config.yaml
d_model: 160
experts_per_token: 3
d_expert: 64
router_score: "sigmoid"
routed_scale: 1.0
balance_loss: 0.00319
lr_router: 0.0022
norm: "rmsnorm"
beta1: 0.95
batch_tokens: 65536
Below are experts of layer 6 (counted from 0) of a mixture-of-experts language model. Rows are named router (the router's row for the expert) and show model dimensions 0-159. Each number is 128 + 32 x the weight over its row's rms, rounded and kept within 0 to 255.
After each expert's rows: a language model's description of what the expert responds to; "comes before" lists some tokens at least twice as common just after its tokens as in all text. This comes from a sample of Wikipedia text that the model never trained on. Tokens count by the router's weight.

# expert 25
router [135 107 127  63 128 145 138 171 111 209 174 127 143  69 105 187  80 176 108 106  91 123 112 169  96 118 144 167 136 159  55 126 115 134 193 145  95 123  82 139 153 145 131 158 144  83 164 107 105  80 135 148 166 117 134 136 106  79 111 172 101 102 120 115 126 183 173  88 165  85 100 137  82 140 113 151 110 111 162 155 145 124 121 127 136 104  82 180 105 148 126 145 140 154  98 130  93  58 147 128 151 122 165  91 120  82 132  84 170  24 143  95 106 126 135 162 151  70 198 162  85 169 156 161 123 114 114 169 111  99  58 182 134 168 172 115 128 120 178 103 148 131 156 115 102 162 135 142 147 109 124 170 113 143 147 138 102  99 127 119]
Possessive s after an apostrophe (Master's, Lady's) and possessive pronouns his, her, their, its, whose, mostly in biographies.
comes before: "s", "′", "2", " first", " father", " own"

# expert 39
router [166 143 139  73 150 145 120 127 118 164 129 122 117  93 163 176  76 197 123  80 177 115 151 112  58 119 136 190  65  81 130 144  99 145 139  91 113  93 163  66 147 128 185 116 104 101 165 129 102 188 146 127 102 128 101 163 131  90 113 129 152 113 123 181 135 153 127 141 144 104 102 124 112 145  99  98  46 111 158 131 119  51 127 115 159 124 117  58  83 157 113 121  94 117  83 164  86 111 138  94 134 150 187 128 127 130 114 160 146 137 163 123  71 109 160 178 146  96 159 136 100 203 100 149  99  96 156 143  58 114 106 198 135 147 152 165 141 126 133 103 142 133 170  91 110 122 148 112 113 125 125 168 110  99 160 185 177  61 112 124]
Pipe separators and markdown divider rows in tables, especially after a number ending a cell in sports records and election results.
comes before: " ", "\n", " —", " +", " −", " ."

# expert 40
router [103 152  97 107 119 138 113 188 129 189  60 144 147 124 158 159 100 160 135  95 111 113  73 139 109 100 112  99 103 137  84 133 118 101 168  85 112 111 166  76 132 170 191 168  98 116  96 104  92 158 142 168  99 150 114 176 125  74  58 145  65 125 125 101  92 129 147 113 181 115 195 154  84 169 153 178 104 113 129 106 146  79  91 115 129  90 167 115  86 133  98  96 129 151 120 126  65 125 124 169  90 155 156  91  93 117 192 109 106  80 131 150 165 147 130 176  94 128 149 116 148 162 150 205 117  82 195 156  89 182 114 179  99 172 149 121 161 161 130 146  77  91 130 112 100 144 144 140 113  67 116 137 112 122 120 168 127 140 132 121]
Digits inside dates, years, frequencies and table statistics, plus spelled-out numbers like six, nine, -teen.
comes before: " |", ".", ",", "–", "th", "0"

# expert 55
router [141  88 108 125 112 158 108 141 127 146 190 127 136 122 116 140  77 172  75  76  52 102 121 141 126 138  67 147 129  41 166 156  99 142 140 124 118 122 160 135 173 135  85 143 160 153 156 137  63 124 150 172 103 145 119 148  96  94 125 172  95 101 108 164 118 151 153 128 128 108 177  71 121 194 130 123  87 125 148 164 135 117 129 112 152 118 134 135  95 160  87  87 156 127 130 155 136 145 171 119 153 111 144  90 163 178 203 140 160  93 118  65  50 133 156 109 108  97 107  96 133 155 106 122  99 125  94 141  93 144 101 142  92 181 135 175 140 124 139 112 117 118 226 119 143 118 127 150 161  62  83 132  59 128 204 159 152 102 144  85]
Apostrophe tokens before s in possessives and match-minute marks in football scores, plus backslashes in LaTeX math.
comes before: "s", "t", "n", "ed", "d", "frac"

# expert 6
router [153 127 110 122 124 179 106 156 127 191 165 115 129  94 156 139 111 107 112  84 143  75 115 167  95 118  57 142  91  63 107 150 131 160 159  68 108 105 154 123 177 153 102 153 143  98 156 126  97 152 137 215 116  85 134 151 122  98  61 135 139 148 115 114 105 155 144 161 200  64 128 102 100 178 135 176  74 136 151 163 145  95  93 162 162 119 101 159  83 116 102  98 147 128  77 167  86 103 144 138 105 162 145 113 120 123 164 115 141  43 113 155  70 150 152 171  84  61 177 106  92 199 139 173 115 136 150 175  80 149  98 149 116 161 150 131 169 138 127  82 114 140 147  95  94 129 113 120 124 104  89 153 133  90 127 128 175 125 140 116]
Percentage and table digits like 4 or 21.3%, plus male pronouns (him, himself, He) and scattered nouns such as Reserve, Loss.
comes before: " |", ".", ";", " was", "th", " to"

# expert 62
router [127 149 147 122 138 154 116 154 131 152 134 122 111 106 150 114 129 114 173  99 157  92 105 151 100  79  71 140  91 124 136 109 162 165 200 108 132 118 195  87 191 188 127 112 158 156 168 120  97 134  94 173 131 134 143 182 123  68 119 118  80 190  81 115  71 163 125 124 114 125 142  94 110 151 145 130  89 124 148 168  95  92 175 161 122  80 150 150 116 134  42  60 136  74 121 185 141 106 154 109 110 160 139 100 120 170 139 114 173 110 103  91 109 138 136 158 103  70 119 165 142 124  30 178 102 125 170 157 113 144  84 123  93 130 158 117 150 156 149 112  92 158 139  85 118 141 130  84 146  87 132 172  57 136 167 128 194 114 132 116]
Common nouns after the, a or a modifier, usually before of or punctuation, such as film, work, land, building, power.
comes before: " of", ".", ",", " and", " in", "ing"

# expert 35
router [ 84 101  58 121 121 171 147 167  86 188 124 133 173 112 125 152  82 127 167 111 157 120 102 100 118 143 108 134  62  98 116 141 132 140 139 124 139 140  91 129 123 110 132 150 104  77 185 109  83 107 124 163 183 106  98 152 131 106  60 121 154  95  78 122 101 106 122 154 188 110 111  91 133 198 166 111  65 151 131 125 119  48 118 199 153  50 153 131  96 139  77 135 128 119 109 116  73  65 137 162  82 152 139 100 126 103 129  49  90 138 110  71 103 194 168 100  99 158 111  85 173 182 161 113 149 144 146 117 129 133  95 172 124 141 157 131 181 117 151 135 134  99 157 107 130 146 137 121 133 102 160 134 105 167 178 155 146 103 152 107]
Line-initial pipe, hyphen and bullet marks opening rows of wiki tables, infobox fields and bulleted lists, such as | Nellie, - • Total.
comes before: " ", " \"", " Total", " •", " The", " USA"

# expert 59
router [141 155 131 107 116 159 152 200 157 161 134 173 153  76 145 154 114 153 115 135 113 127 117 153  68 122 121 132 143  86  94 151 129 127 174 116  83  95 153 112 109 167 175 125 137 121 164 116 118 114  82 175 156 104  79 143 167  91  92 139 103 131  87  88 152 140 130 131 157  96 162 115  80 180 136 107  61 116 167 108 110  98  92 168 166  91 131 124  55 134 126 130 159 126 126 218 124 100 113 161  96 127 190  54  94 141 122 107 127  83 138 160 150 144 105 179 124 131  88 120 145 152 156 211  67 149 137 137  95 180  77 181  64 151 150 127 163 138 151 143 114  75 146  75 135 109 120  82 142 111  97 179  87 143 190 125 119 147 125 101]
Last digit of years and other numbers following earlier digits, as in built in 1967, the 2021 Census, October 31.
comes before: ".", ",", "0", "–", "th", " and"